config.toml
num_hidden_layers = 12
d_shared_expert = 192
balance_loss = 0.000231
rope_fraction = 0.5
attn_scale = 0.17
parallel_block = false
init = "normal"
init_std_qkv = 0.0312
learning_rate = 0.00656
beta1 = 0.95
warmup_steps = 107
schedule = "wsd"
final_lr_fraction = 0.0
Below are experts of layer 3 (counted from 0) of a mixture-of-experts language model. Rows are named router (the router's row for the expert) and show model dimensions 0-255. Each number is 128 + 32 x the weight over its row's rms, rounded and kept within 0 to 255. Numbers have three digits each.
After each expert's rows: "mostly gets" lists some tokens that are sent to it at least half of the time. This comes from a sample of Wikipedia text that the model never trained on.

# expert 46
router:131157116147108128144119161081115160127178209148108069076111157142114127167195108089112132179077102132193167123115130119127160089176101116115085161099143107126146132087111146054148111206168075116097140151180190118158045134160114119138114137143132076148159134148138144122089123118138098127091137118104126119134133128145145144102159104089161143150147175105198147145147082127119122162145181170114158149113129164145096207162139121118164182075169147128138082130158116108126121082108149109158127144172127114181182149117164138128070124099131078136097091193126200174148141115178151122167105011090071108078118125145112057198136126165113152094119173126103118174102144138135142095157110164132173143119097160115148106143156148098066088139133154140153120135123147158175076183160148
mostly gets: " B", " R", " F", " St", " Th", " th"

# expert 15
router:129089091140093165079160157106094173098137053160096199110133145162125078137078194101111103159192091167147124100089125165120144176163144163128109121089149123167137106105097144133146148119079187120147094153168095095143098112139096088157099168103155121103156105166112148128143072163169155131140079129125135194143094086186139112092128092081080151111143177166203128154134157201101121132182150146156181149087092163118119070135131162141093152135045140120110219180119104083152102106138134114122142117133081109174088160157144146112067106118160108156106070119116099180170138124133130124149089142103099108095106152103073139166156105137156170120119119106090136153159097138174154129114110150091108088161104141149095106109130080097163100025175158158138100174154092086112150113122147
mostly gets: " which", " he", "),", " have", " would", " but"

# expert 0
router:102188145149101139087114142095098109089093104163118140108133117162093066132140050124090076147137142172111076125110158109116129085148119094091137099089143116143145143102073147199167142150184114115063158111143171113077097161126087115068116143095139085172151149117105152100134101105128190197178178105112122112138183130090132107122053117087138141146152170122155083160139131163127119162183144130138129148131111108158149180131119144095136199105102152124132097025161114116126091121148138154121175032083089113094088128121140130154192127140155111166108065108111075158122129129145135112139109056107059136072177154091123091132146084148136161120148136102100146154167088108126160119160113136189153110143108064105100130034123103125169074178130161137134109116132098172078113124098132
mostly gets: " in", " during", " between", " 1,", " until", " 2,"

# expert 1
router:166062160122114173116107147110107134130118121148120136115087150140135076130176215083101129175142071115126180109117092169077117086125106113087098175105136118137157092122131136097140163151101102096209111133138078104155182079125100078156108144171095063092160134182104140114117126125111068098184183110103168128151198145144124130104162127111135141131134079141087150142140111135124148083123132136134165155103181160076109048156151130140116072104149163083137190105119108105119138088143123145130183111127178119051105081187118144173074107118144164166124092123122119138178147097147160090162101160153140103084096167148100054143161125146106154109129147103095148146161123178090154126128116139146195178081137161124088118123096093115186161065169125170148116165077134073064158129186152
mostly gets: "\n", " two", " ==", " three", " four", " several"

# expert 5
router:141145117152127132069090147099097128152188162125103077129089147167107081168089109117101095162146108114094139100091103143153132109156116140120136138104133117115130096108132166178119110135166140107072121170182178106118133086148130131192108168196149145064150119113111148123089178098160082117117161125084137181103120163167132171121159077100160178141143121165092106117150153080121083178111155141156107146123095146178126083152158111149148101094168145203143171135098134114109113130115173113177121063189114126113094132146110096120092112160087098118121128147113104156144149074140124119133110178062076113068143150195119089195145052155178131080110160103086140167191121116118176111147102155144031054153095164070064173138168103095110061157162146146163125102109143156157114155147115
mostly gets: " 24", " sp", " three", " pro", " many", " four"

# expert 21
router:121113151146121124072098153130115155136171116164114143151078133126217084174155119138108165135144079120140093127063087180154129124132109107111105160131148161155146167115136154130170160120102211103166132183151105133119107149150118118083095145130166089060087175098105175086131115109074138168170067110128121124158103115103164080105156128132126116136131175144083152146134161137135134157141138140160169170100065141136113081141157158139082097103096154109136168137172120089172137176166107209139152127127107116078132147107164144154115107095088132123116187126108103198108144115153155133160103111093097102104157095074136094197132091155187112135103136159141095147159107068136068129158093142096015175140107052220172090152157149114146097137191179149144108172168113083128106134113130
mostly gets: "ara", "ani", "o", "ica", "ana", "ka"

# expert 3
router:099092152083167114155144088165174078160103154096176137149151088073157129082110139172174107098150186090096096164149161120147095153132167143161171099175091156108096170167149092156099098096144119134152159104095138170142177095079176152085170092147069132088103103128153103150194107160103100120111108161103100082108144164139084175164081162157090092093089113117135085115088109122161158065134083079086109107162144090109160141082085107117136139160136094143117162092127148154088182127115101155082133117077164159124086154139093098117155168158117178120174154129157122101111090162088096160115151156177177166160108107131150130100096168086096060169168090155178118087126151182165120176091168094118129131087178108114117145115088096165129189122110082099084173106148162146105158090096102
mostly gets: "\n", " the", " Class:"

# expert 42
router:151173120146114045065082154113102162127156147164128181120100144140110119156144118117154135117155092181084166150137077129166119162183095093121068157127149239131140181119159139117143123154106171105102101183108078110161077190171118120090104160163167022076111156094129160098085149110070119103184095109097166203164082124119144130134130100091149151123135158108140155117128141097122163161134138141150130146117100134168103053152147102130149179095088144150110120107167128112115154147124172171134140073147144119064114092102153087111095108107143098151144157096112149159037163079129122103175145128087114107094090128101092135181128063131153167125111151145138149135131129084131109095150112122123080160174091076145164134141153163169165097156169164158155107139095105182163141169177141
mostly gets: "ie", "he", "ou", "á", " William", " York"

# expert 22
router:152153146144082159148145151109104142123181069154121127081107143161031128161117139091111153164171180143134199098112086165126148064135100142107143155069132097110162111104104157132134181111143154127135133140117112101086083171160095097164107150072153055043160180168135172082155142098182091127099161137065143148148103172144120102111106133094140135134147079129120138164125049111110077139159145157162157165100125160146118129136144147160135083101099147128167117089110102135053132138142162142166129174160139124079134092152123131139147102088102119110106155137124143098192149077155137119157124103095069117097184171204103112181142076120135130122124149123107125145127101180082147120142142136125142099164093156086091136019178147121176105039119189132146112093163162152152122146183128
mostly gets: " each", " \"The", "==See", " no", " any", " first"

# expert 26
router:089196118148108158138089122101122116181196124133109093118100133059117091147184120152132143122122121102149117100075129153112170063170113165115098149105152097170142117106092167190132147177134089074187104144177108104090099053143113098166110137109147135089161146173086168093125162123160090096120119094064162142172111140076141124116171089086138144170143138184117148163145183132100123097074142134132164166105077136105111121153136098181096103109074153095143098140078137091040121125159172086125183153136127106189160114145154192168156123123169107175167121083107091133154147113150135109185095157101118107206141169122125098167147073157121109121096158098118129148153084116131082091172115161157133176164104139087169107085133098131169184165112176143142131135094132210102141133155119
mostly gets: " |", "\n ", " 0;", " —;", "|---|---|---|---|", " 2;"

# expert 33
router:170160116158098154095198139146121141176073080166107170119145147190103115108138115186105130147145087114149050099132131147087142200059138087081146079097130095157135142098145147162158146096144128115147127120164089108089137073112112106083095159111138162065133153148106151112102028098083194134167127104150150153158165074083156136098126188116113130148154204176112124134120146096113097134121148138159148153091181158087131095139095134096114137104171157119134182180112117102143116074162128089136137139057101103176046133158134148126142100125115113148131120143091088185082141191143129118143118183121092100055061131136143156160143129145083141119108129076106132148133096120133156120126097152159153185161120116139134105087107130103136167149152117151144115168151103108087069017161139
mostly gets: "a,", ",", "),", "s,", "e,", "es,"

# expert 28
router:120163109148096127127084156081101150094067189154096126100103135145139102167177125168114118126108089155124085113095114167108155108124103096135079188102138136141137110109162148114128118170137146110144098188164132096146104157163121153144105158120162061143133182065114149160140138129120174116130110104095154175160159075093165133099174078144147143152144167164126155110141141085120105166093141159144162133096110142182103082142167154134144245091053137108117063161172127113158109172108116151160169180168081107104181114080127150109088105125126119078129194144137131091135155124154145104157138066103135093078097116144084074162126084141215132122115141084128105174146133099131128093169102146129043194109104127120187074164154140113122090173181166158144087173097124075153098137161169
mostly gets: "ap", "ep", "ash", "amb", "uk", "ich"

# expert 11
router:167155128157102109113153147098112112095171203149101089100109160157092181141152056120112142132102109113107149126106131045078147048151111112129088159102141181151151115109096164071159113132143122099040106179152195120098095145139093118168109140138146167121136161091095164107083139121142076157122141101129147105156129075068140082092165107151158152159141145133172138134151128053102194133128157144144143142130149126088103137146155132097164063072141155122109104133092108104153086083129130113108114166166127122109146152123120127152117111104138101163105154108108208150092163116139167098081104119105115104096087123122137187070131218174172120109105164096128073153167136107141110126150118146128189142164111032068193096155111095119102146153124105117152116160102113119200091052158081
mostly gets: " 4", " 3", "–", ".0", " North", " 5"

# expert 4
router:186166154155122135151081145104115144188144063155086088124105142176170140141156141119108104128158100182089135131109124137145134069108112071135091150107150095150109120120149144100174118154175101110078112096163148113102078143087106113155127139154153136137146167158118157128080144148095112040104094108070109148127115089108155127158152114091156174156154087148165138127139063089109155160133140111152125149108092119230133131149103089164197144102165145109196108152180132122159108128100136066126053137137090119090109100109119118081154110130153080110132083123135080167106139083125159131187105018096083112071128132142113154177138100147139168099143123132129188147175121077134118087197130146145159176160087047187102122127116194124153128118139147157146103152126098066086140065130143
mostly gets: " November", " March", " September", " December", " October", " January"

# expert 31
router:156134141138102119177117148117100132098136162150143056097126148151079131137122140081105199163130137093141190108148113098126152118069107084114099150106144112127153131092096153097125139145198144114121130174137204113086095138140125115112116156117149190137176136086106126120105138101154100108086124135141117179147086133122131109106163093106154151145140070131137146131166144047120106142125150147144082140108120153108093109154140134132124127132167149097160081168083105109127105042140161089157115093159101095081138078073151137159056103133104097109088132088102198076165139104142159087135109085120098091191150150167096218061144080115093148098106145105122116165078123117095191108168126170133153083147077174089089152175107212087056105072105178148152113101103132191184135103147163
mostly gets: " un", " sp", " Un", "-p", " gu", " rep"

# expert 34
router:117159078148097144113079142130107155093133063141097154079160149165106125134146084098121131150101104096063156115090116162158152131179106149103097143120145124136152134112103129142132119120106182118070093172138180105056095162149121142134120157150152174185145135101107151116086157099190083124129161115180144192149156096161128140102150103085163157137131153086195155166153079033109087135190153153143145155116095158164105076159161092133156108103108153134061103178122113109052114068164141130163126075196126114107186101148135154121119104103097097165085076141110122052143147114150139122117090111119112107154075143132099116170141096161180162134109135071090132153166117086086192093146121144146155069168112187114167093150183150124101154132172082122137109087098091069142102161164141
mostly gets: " c", " E", "E", " h", " g", "O"

# expert 12
router:178150076145117129171090140116129176143159091146112142110128165170091064165097097114104168162077094158152145111102082189109138118133111110113126095105158100102157139115098170152175156137111146145079128151171054092161200060149108150139126115086148116195160099124097163115109151119113104166087153109193170118118105152190138064133123101086173126163151120166219161123135133144114137133110117140145167136113178128191113173149154092105087081099194152094187156128171118107154078119085139107143149112131121112144156106144160163061118096111163143118111117067097172071114170158152155135176134128087096105195119143169125145087140131158176115113115150104134182129137099164087183101163092151187151151174160154133160156120143193110161132170122162104147146059156137137159179111167170
mostly gets: " ", " 0", " 4", " 3", " 2", " 1"

# expert 53
router:121123095141131129089122137116108117168137088133098148114097129124152115123093073119116057118161104175107169108156112180088149087114117121112101155122150106149143088103151153113051153129091124127164099138165169110209106182156115167121119149178143067208141129124118144128097127131150177166153174104178150159145195103189125096100181101106154151117153136172092139089152119157110173156076148160148135150127133162239132144140161135118168176142091147157137123181108123124147087128114156098128092173152085115228120106078153144123115120106050093143101164174097144124151127119143135143148122113097141108079129138088142052099134099161170151137102145084084132153127122089097098108160101144137061086086109191194180159173163171113112071184171160143127107130110131111070114189119152
mostly gets: " It", " it", " form", " name", " found", " them"

# expert 36
router:137127173157124157106054148111123174071075108128126080120120161144136090140172149116077169125173105146186126107102124135089139097130102109125112111113148159163151086121098167103156134139078122090140102103147082112162103171141105100147101156102150191179117152194102127095118113080198164214151084112163176119134071097152149086108158128089128151145144175155184147157165167123117104151079140147134133137092185117094103086141132130204165111105099112109149109121197105112222109122109113105145121094138129121152192133184145068178104115136166096140106134107137199203104143133120115087142106114135131119093115144091116217140145182149130139112099143130097124160105123098099081120125107138140098168201137128141189057181123181119145090062147127149154114159095124150123056134133163
mostly gets: " (", " U", " (1", " (S", " (A", " British"

# expert 19
router:153102087139117128134113135100128153138190117137103097085159147170077224138158073109101164141052117104191179104117139101078172093173095105115109111133132084159181105094151124138152123170070131169166110099107113113057105090121118116166136138088134171173127069119128114131068168091156156141063139104092164112160105061097156113108136131090161136125150118148134131162152067184127132128146166154128110124106093155135131164140161115144070144115064133129110103126082142131166111065139178103138201189166143098159134109077143166062134100127175121171115113184144091090177149100150151123149112171102116102128104136128107141070142188163124157083117157116108162161095101117123076092150125158058147047163115090149132070113175114144156098091134131134135109110127079056119161165150135
mostly gets: "ar", "or", " V", " each", " any", " D"

# expert 8
router:139144166141121139061077135095126163120103196154118178123096145144234064151178153157125176136113082124169060112078088183177145144109106087104090141125160125163136136093095149129168115147116157088180135164172149118132128141155123122114104150138162132079136153096092139103119161101095182172119092113143153113142123089125169133123166110135140137141144178160114143117162164118107120147110142145144145157100087144118103119148165112124110132112073148112142113156188136097162100197169091167145183147141068127120156146081159166167089105135097099117113212183124121133126142165152162115142143126118134081101123078158127094137137116150197109096099132126135131157137107093170100097161086154040072210102115150206174106184143178108107098047170147144140099159131065127174105180089113
mostly gets: "un", "an", "van", "il", "ali", " Mil"

# expert 16
router:132151111160120145076098154112106153110184091165096163147104147122175108163205084120116184137155091146173092110085095178177133170144105085115094165125162137156124142127141161110146149105133122110154123193172097102187119181163126123136095131164160066100132183108123159102141109102066184141152079105080143147167159134127156100097145097143113155149149135161059140157147154097115168169124156150156160154103076159120109117145165125148109076094121163094164121130184107100175126208151137152137184151160084114113158131055185137153121106096100109083118163167125124141117145083139124122163135112098123110074114123109122101181124065156128133118104129096120091156156114070095059121167095148065037156101116086231119076169153152111155119164192164148148109158130104086153135158125144
mostly gets: "ara", "ani", "ica", "ana", "ia", "ka"

# expert 37
router:118172150129140135152123161092124125106132186156111106159094147139126068162062159115095081106143087148151062089093102187105152135117088094114124111104153128161162119120220132129169152143069173118188097081121157110141168169153108088123118116057144093147130119176106136110101169114119134184190152136184137076163109094158160099131130126160119120138143153142094119156143177220108099141092123140156151154100121159150097078145122152160121165092088151128121128167056092124163100173110150167161094046152163122088129117083132164138098104113105110131106156102109075111166147194158145117182099095138099112099176131168105071142137118143181160151108126197107149099078089084106029124118095130135110120133105157104149084107161103123106089115170161160135117176111097115051118170156097
mostly gets: " used", " new", " other", " former", " such", " became"

# expert 44
router:165162133137134117075100128130100130139101087134139092144078157115169044153104155131166170146085092100138074110121121162156123104076126110086118127096141134159125111136128152176138127128104207122075112139161102099111142137157100100145112115171163175105128123058105134135131146104085175087182131104193123129153131115106167124113162132128157159142139170125061144082146184115119115160145134146155188116098077150084122073150114145153098111105112151100109098164082127099179083132133109210112214144167106126148167156060127128143202115111179111089090131145149106125153142112120163097130099073123111124121114128107183083125120112143097153092103134136098177147232132066125057107141116127147081116150098107053137071161095081096129074141154194158137097155107137109057072084150087
mostly gets: "ions", "ber", "ics", "ers", "als", "ets"

# expert 41
router:125137114144099158172184142094097152145152169164114129137119144127104162158077116094108153134079100081141163109147108085101135123047100160105087154132161113130146142126164112108188098142160106107065091165101109102083088148143138124166123155090151114183127142136113138135077163113180138150100165101055175130139105126117152103101154122093131157144148131172116148093150105163098058149175129149127021148104123159168097152152117029129211072145165148113151110151090144118179100076048162070124100123161131090090075093078159143118157111106175113140134115063113153096125151108144159096154115169103144122107172152087089085157152103115125151120096151096111172132065107086113140103161108151166075064185098172151141105182142155097151132138191139153141107121103110164129166110175164
mostly gets: " B", " K", " M", " H", " P", " W"

# expert 30
router:100172077147119175157103135090105192186166049139099098080134155122139136161121147120095138188119138127128132096081119151113153088116094164130121146096164103154162086107072164108133133147192059124095095165146074107183102069155093095128106138099141082178163164109112134098142134138134106130154175098074149145166167128066140109090145104088154156135139122156150150193138132174104142148121153144151190143096085152111105150152126134193140121089129151077099118064117121103056115177183156099161115144127094096180191124128151153165122100110171124155095114055076097132168158105148167113159083147093093107180150146120139117118156109151145100088102162108138167162164092129066123105122109155184173136164121098069147099103169077065172182179127083144164111124079140148105160119159140
mostly gets: " |", " 0;", "\n ", "|---|---|---|---|", "|---|---|", "|---|---|---|---|---|"

# expert 40
router:170151111144104122124089129113118145096168101159095102170179151149147123134143100096128179104087102118160165126102107136162139092021115089115090198144144112144139143113087150131149134156136103100103116107193066115070115157165104124149089107110154154159138029103092139134089143116114169112142037116201155149134148107113174108106154119129144142156153065176157192115173185195113108145172115167157154162105092162150106090152153176124147115112148137149141097157159129096132099112128132175145136099169112136101184122088144183152153113122117122115106093140126101155103145096156099130137159178102142102085115139123137096130146091159126151088113143098100071146146117099163178107153082158145080211119112181078087036151099094101162083058159118140143120116134094056090122191156149
mostly gets: "s", "os", "es", "as", "ings", "ts"

# expert 7
router:113061105149150142122111138115115142112189182134113172118146153139161144152195103165126132118149096109135053103118097051122154198085124159126104070134138138162146102130086157079072145068080175192151104126073105110154094125149119134124108154111140191216111109128127142105122115105131156120093091117148139141156093077109176093117144129126175143168155152146129114163144119152132118162104137135149137147136113138151088106147134162156072136106103143128157104183126091126186119149144133142162158186100085122207043122142141142152157129088154099151104192101111107116102147169137135120002100156097160115095147135112155132126143129128189087130124118184136104106186139135140087114136125143121096144164137179190207161099155118106076133124128119126147125160115111102231088118038141
mostly gets: " the", "'s", " Creek", "s'", "er's", "y's"

# expert 43
router:130143107129128130056137147134100113111189132100116156156138146119178161152203158164133136146093100103135046113099131142074150184162131148117119160146150131156145089130112145102133111192066113181142095118041107117114145124144127108132106151154153115193098133101111136127098107087071129207143071115207106208132116099111160144107153115150142148148133176157102166139153116090103079118197152157149168125119087166148110171152130162062072125141058141119160139169119133110169112145180151078131148114149068107200173139080134159156149116114158107156112096150097188024124138149147135122103145099099141111209123102132127148125125147164172143096098147107092154144187118105115163120152099124174162174099137079052133112171169133104068099129124105127146112165095106112154083148128131
mostly gets: "f", "ie", "le", "t", "ber", "ship"

# expert 23
router:138151090158099113127067162079120175081054206125117127157134135140102127171154117086121135168080096130058161116113085135125153081102092141098078101116157102119158110127088150086094115133140099076025111157167090108161088176180123120132112154086162109109114167090103148137096131105146091186132153098107152173155065142101137119127159073116147135171132122127209173115149151100103154149150151153139159171133131150117098045165161090161188163093120154115101073156200108126141094150118125084150153114152105096075121113099156126064121112120000106178132168194134107131087160103165129108134114146099120099127146152137086067165133077141149154124101144092121134154106112125099116096180099150129139154116116155153165163177134178138114103142136128115151118142101160124179094163135165
mostly gets: " M", " L", " d", " V", " t", " Ch"

# expert 20
router:092161114131116150148137132136099117147144043170105169133121139138119156134065090095139186133086156146175167125118133120151165100060120113118145130107138093165135145099115134097137171101116094101190129087150097105125108117121104096117109144118153127105158127159104152085114140114141111092128084121092165118139145104103160117107131120128142120128140084133058162155136128177115121152176148133151145081098171141131113167134164145161084092128169122087079097100087090125064133174165165191175060154129164127121164112201139129117070111144168118063081121141111117125183151154133159087127100161120132101140191138081115203079157106148039155151117145085102195119012110080091172104129134129125166080121084198106132203129148164103186119130173195163149122122088093141137174168158136
mostly gets: " their", " him", " them", " her", "On", " \"M"

# expert 61
router:162143156143122165081095141081108125141063104159124081092093145147163091132130102133107152152181120148129118101115130183108137076162109132100182182071158094155125123117112155155173154190208085207183108114148052093174136176151088100134088137106150103128164101153095133129150184096138101103156134095185139106147227117112150135114164110121134164156147150086100123134130171176106105174126169136158162148104060152079146080150164136153101102118080165128080117115138092105154092097153062129146154126146061098176198113170111114130118113107149090095103093096111152064142139100143157126185169122121138109083134136083146099156119167135171172116113160143108079155145119088160160092155122128140101172139096172109164167134114099116129090202162182118136113153109148133073070156093126
mostly gets: " season", " won", " played", " work", " released", "ated"

# expert 55
router:085143084132105147053099147108103168164093103173120127125173116153122061144111068091132084125130086169139063128106147125116139078178115100097122135119154137140133106107087154202127149170164102126054163108111166137076145159139101114113125169095154118154148116110119144103068151125122219092133155118119138050128127113103140139114085101113159145140155144120112140152123179144130081164168165137142090119145129100122108141128177178121053172131095152096130120102109091108058088130146151255139109061129132107116159096132139152127098124121111115173101139117109212073167126085144108117123111039152076113070190137079112053083137166147157122091148132108105174122077105110131126128113115130115091149154116106157137099132141153106163097178133147128144118127192074126161086129150153
mostly gets: " on", " in", " In", " would", " into", " during"

# expert 17
router:161166123156090146168122148082121160099161159124097114116083139149086152144177167138088087151169086184138165126116194092126127098083097147125063152132142098158141097116146134058127153156155131085148096147113203108121123111131131108157102132189145138126118134121117113090073164130095100162137139131143131108150069134079150096098153081132139134111151121116112127128153102108114119122086148142153147129116074134139103181160140126012116121147204159131162111147089105117176087112140160106165065078101160114099108095152136173183069113134184116081089057097115142164136133150164103112158094121072175111154142158133093154164160165144105152092115146153077129156084142149129136113128098163074073148157105199176141059092102093100124195141106109150144089123097084114174130027190159
mostly gets: " M", "===", " 4", " \"", " L", " Z"

# expert 49
router:155156107144152145122091150097092062133092121165106180107123150126082094164164148108137130162133096143194140100176127148090144118121104064157149164095143104135141101116111150105106150155196110105139124101171168096164089140154092099138099141188151122198111170116100144114168167128180142129064100095128134174142193093161143093106128189148136156153147053064112124143143162148113048158181180134157103131123076138111110099148156153159112169090192139115177146119210169130170112171156138167128132064169154157146182123142146139108102106127116123128131155145137191131143149106142159087156133123107136120053168158214140108145148161146173144085105145124130097157144115072096121097148097150153154090097081148160186125099169118145072106092156214142140107121098161152189092115077120
mostly gets: " also", " not", " would", " can", " will", " found"

# expert 45
router:139095103155125166162096159143109139074079106108124126094115156133087118143116132089102158153186172163110076116093120139123168201176107075108136117150124095144141106097113140104100165144116060124185093150103148127213092133135130123111109172085138198166175140154114134083167186107138089130098120106169128160130129095134138143124118111133142139158159151128091157155127146067106206144151135153153117149128143140094103110142144163199089179113098133102161127175188123083156112142173135097162135191091089088138107127102165114161133104073174098135097117188094113088161156209147153134122146193135132102165198135077106156087135175135164102138087158133156177137141105173097092105119120155109190095154122122119148205189158113101120146157043072132150106158122107101191094121079168
mostly gets: "|", "-", "=", " -", " •", " Authority:"

# expert 27
router:132143084167115133057069154111106096106123126119084072138110148163099066170191131089110156128161112119116169094113093134116121166105100104102076102092153109135120076131160180138164156146139212083131109161147120114166085150147111123177107135106148027157158156115113141112132150106195149120129177107199157149145132190147125092133174105110165153164149196143162141137144127095117131174070169148164126122112129142185121101151171159119113164093094153103080104112172087117099119141118136101134144159178123110095121122192157164141203123108084095143137133141135183137158153112153148122139126000121126115054163156137153052141127134143142173115118150148092088186147127077088136106142098140149127166097099157182181089082091151168098085111143178148160092137097135116123117151118121
mostly gets: " sp", " public", " own", " comp", " Film", " win"

# expert 62
router:133132106158124136125132156117124100165135082151106169125102141124140149140131167143139151082183133179170148111112090119100174094031095094117154113111160103164162106102139144062147164135076086098089103134087136087092103167151135098028111152090133154150134108198103160111137164074153082139125048116115101110158080098105151096081130099102146137142152111160132130176161116120108081156137090158159172131102132144076097147137162167166103134094081146091118109145035106117094158086132165144162096127102096097154151104144150046163146094085075111123095180099114047078177152113136141109074077168110121100116173165097099077160164171147164137102122144134117111099107098109127198138121102139136161175120095113186082099116167209109129136107157088153140121153087109103161117173109136
mostly gets: " the", " The", " of", "The", " including", " Country:"

# expert 9
router:144129180156116133182114151113102174096112184136084057102160141099149153153100090110132172180030108070181090123201092125155134205117114140131095145155140092138142093102154142111102155146245131124047112145144103107070153159158113143138105153073147139166086133111118152156130146102126218164177140110172135161159064108188168100122164095158145138140133183128109136088148124127100180127168131161164107140104119159131103112153124109186123054104176143105132127176192160125138128099142131126121124137158113117183154136146151150070088116122112086181116083107124119137168129115143121124114118216143091109143186083107121108131124106144106138121105149106141152101204109122119107108159091145121042169153120162176117090168142134168130098123144141111136118154129143110197124181130113
mostly gets: "-s", "enn", "g", "ag", "b", "-g"

# expert 38
router:155067167165118127081102138131107141143176140143115125149067148171106062164161209112129084124156119152095096109108106153122132104133119123093109158084144109134122083127116155083172143135154129063138118154159132099095075130150094098129106150196165075146137179142091143114134138116155141119140176094118125129163141177128141079131174149097169154183154111161136162168152137077117181156034164145158146116134066144149112147147145142134060111117106156082154081118148109107122131167091114086136180145179082124102169093083125155170217100094127078144132099103125088182124163108138175135157132045099108117049137163153127147145129071165167157098092146151118135170159129097078103096111099141167120170084101076147143149129141167112152066073122183147149084137111105100148129049090145
mostly gets: " all", " new", " February", " four", " Total", " British"

# expert 48
router:168099100134109162154105150114133132105048122145143098100105155085159137149145170093096165164163125091140174114182096160086125168078103108110125153116134116111162112126143126159083152128107092115166140172098106103187203162144121096123119135129101149102147160150105163136174057087107080120169172112108146068145167119147125160103099133123161147112130056082133161148148037128106202081113129154116136131095172163085101113147155146144177113127157143094150163146146089117159167104142112148144168160142172105049120093175124066151137106095147172148124129111113120094146147089150151101125110173177228118129130148099100183111156201134051107107122156130135125131128131200109163141132111150146169133044128145163048134127135104120153146058158065162139103136098117081064135112155157
mostly gets: "\n", "==", " ==", "===", "====", " also=="

# expert 18
router:178146096158108124074120156092094157156146107149098133110078159181167065140112149100151133149076136159144142097090090191155136100158098092081111154102175110121150117107118163177182140137048089118065102167116140088058092071158103112159089140174168115129156175056099169106088147157137081103160120096158144157102098109144136095085164113079163160166158151159106159137148136169110182158132143163149147150141126155122105091157154150150090107095114153106134157157167092104140102120162084159144064070176077105104099106068119128155176099128162113162107124200087109089130146080154164136170106096089093114114106143181114156150138149171135145083121123148139178144156098150110150096144101137164153171081105105074136148144155165127168076194055136116174116156106119148181117114178152
mostly gets: " 4", "2", " 5", "6", "1", "5"

# expert 13
router:193105088160107149121101136101091144202077122160117122094106136164152154155149119103114083144147101152149150101090084163105137128073098092124118150098145078153148118114143169095110131114084124119176102157110100090171106169144098125064100105091153203110165173138114161117121144146138110112145179098112107093139144136101134091087132085141155132167158173112141154140160190085105134159152143138171145160093065130141133137153172114196135127146134160097160085110102146116115127184131122063168109162172166113184177134147124149155046093097115132110107077190131096158120156117149171097173129103095097123154180169151128100164152087149158145124100155119115113172109095157098068094161094150170173117152093000183132141067117161098172136096149208166148109139082092150145114092088134
mostly gets: "est", " would", " University", " one", " will", " Best"

# expert 2
router:134084101142116107101114126126106133108169155138084105147143145132086087140141098117114146096117082169158138087128113136098102081148102124101113159110130117153127119102096149153145125135078169066147099171168245109096096171163095137183105132194172076125138169091102160098089180114184208166173164090165139104158079126132149087101167139094159161150151111190071168057165125101091153146099134139158174124084046149216114108141175118060071108110111144137077109120139102110140108207156148122128059162155140130139200130094162132087146106107063098117127152111103129127113154099149162099170111060132124101107126125124116145090115094146131140096111134089080160175143140097158144105153093152137169108136116127144152105101152107113148071154174181146137100164149138138093067134145110
mostly gets: " government", "land", " km", " station", " town", " Labour"

# expert 56
router:157177065155123141108124150114110138151188169144118173116124146150105150158182122112105188117069133171105103111112091090146153178178104122114090094121154141134138133119068131069150153122102140145106115151110038106111132062143121112135108148125157091127129134135105119110165136090054130157149036103129157122130077108071169099130149093115149167140137028145151128175143132156119109144108131149144181176107151118093103150157162172188130181093087151085101096163119107111136129080127130130134087154185130111168147102102148115157166098103160114164135155130115082051086145100140147127095108145095097107119115150061069114192145110162172085118104163121127066131094108106174158115131096143138073154161106120145061059095210166091127103182095111160150109165100145068131167146153171
mostly gets: " the", " B", " De", " St.", " J.", " A."

# expert 32
router:134109114139109142118191152124098128209100078179139219116122138136071072130147103115128177118108129152067180114098107129089136179117152149120148125129149127111147139104093125113139138157107141219206133143170088120136109092113102156177125141186143180149173138170148125148157046126076073188142152113143148126130085133096149129139123101146144160145142078149087132128136131144121115121162091131119148138117191134112098116134146175109098194099135120109135094145151122112053096110127097102120067185110144119181136106161160136141154116142141111129115069123119076127173128104134116151127071101118079100111060150102124189178143114119058128099116164081111142150169094102120166117112101146039108095176147107093083075049138153134166092150201064157134097145157127097059155115122148
mostly gets: ".", "a,", "),", "s.", ",", "s,"

# expert 50
router:128186126164109112076119148101101191090164092139096185176108146143101139152106075118132069127083092153160132116123125107157130092126125155125091167106119115122148129100101179107110139147083137134044123152127142101083099183140106139160119148094161183150161086100116179130117107141071176132128122133168144169125168077044166132109140104095162152130156195107094151141121138180121173181098116153123078131103068137125119156149137127176122118095155148130158114148127135110121093094152169134165192168128184103046141123090136172183182104165123112119122116086102059184130136084170108121116108085111146114095166110116096146129137078155124128158119149140085191124181119070151119113120105143100086024131114115194198091171104128134133102209160092138145128133124097103201121162159127
mostly gets: " In", " in", " can", " during", "iz", " around"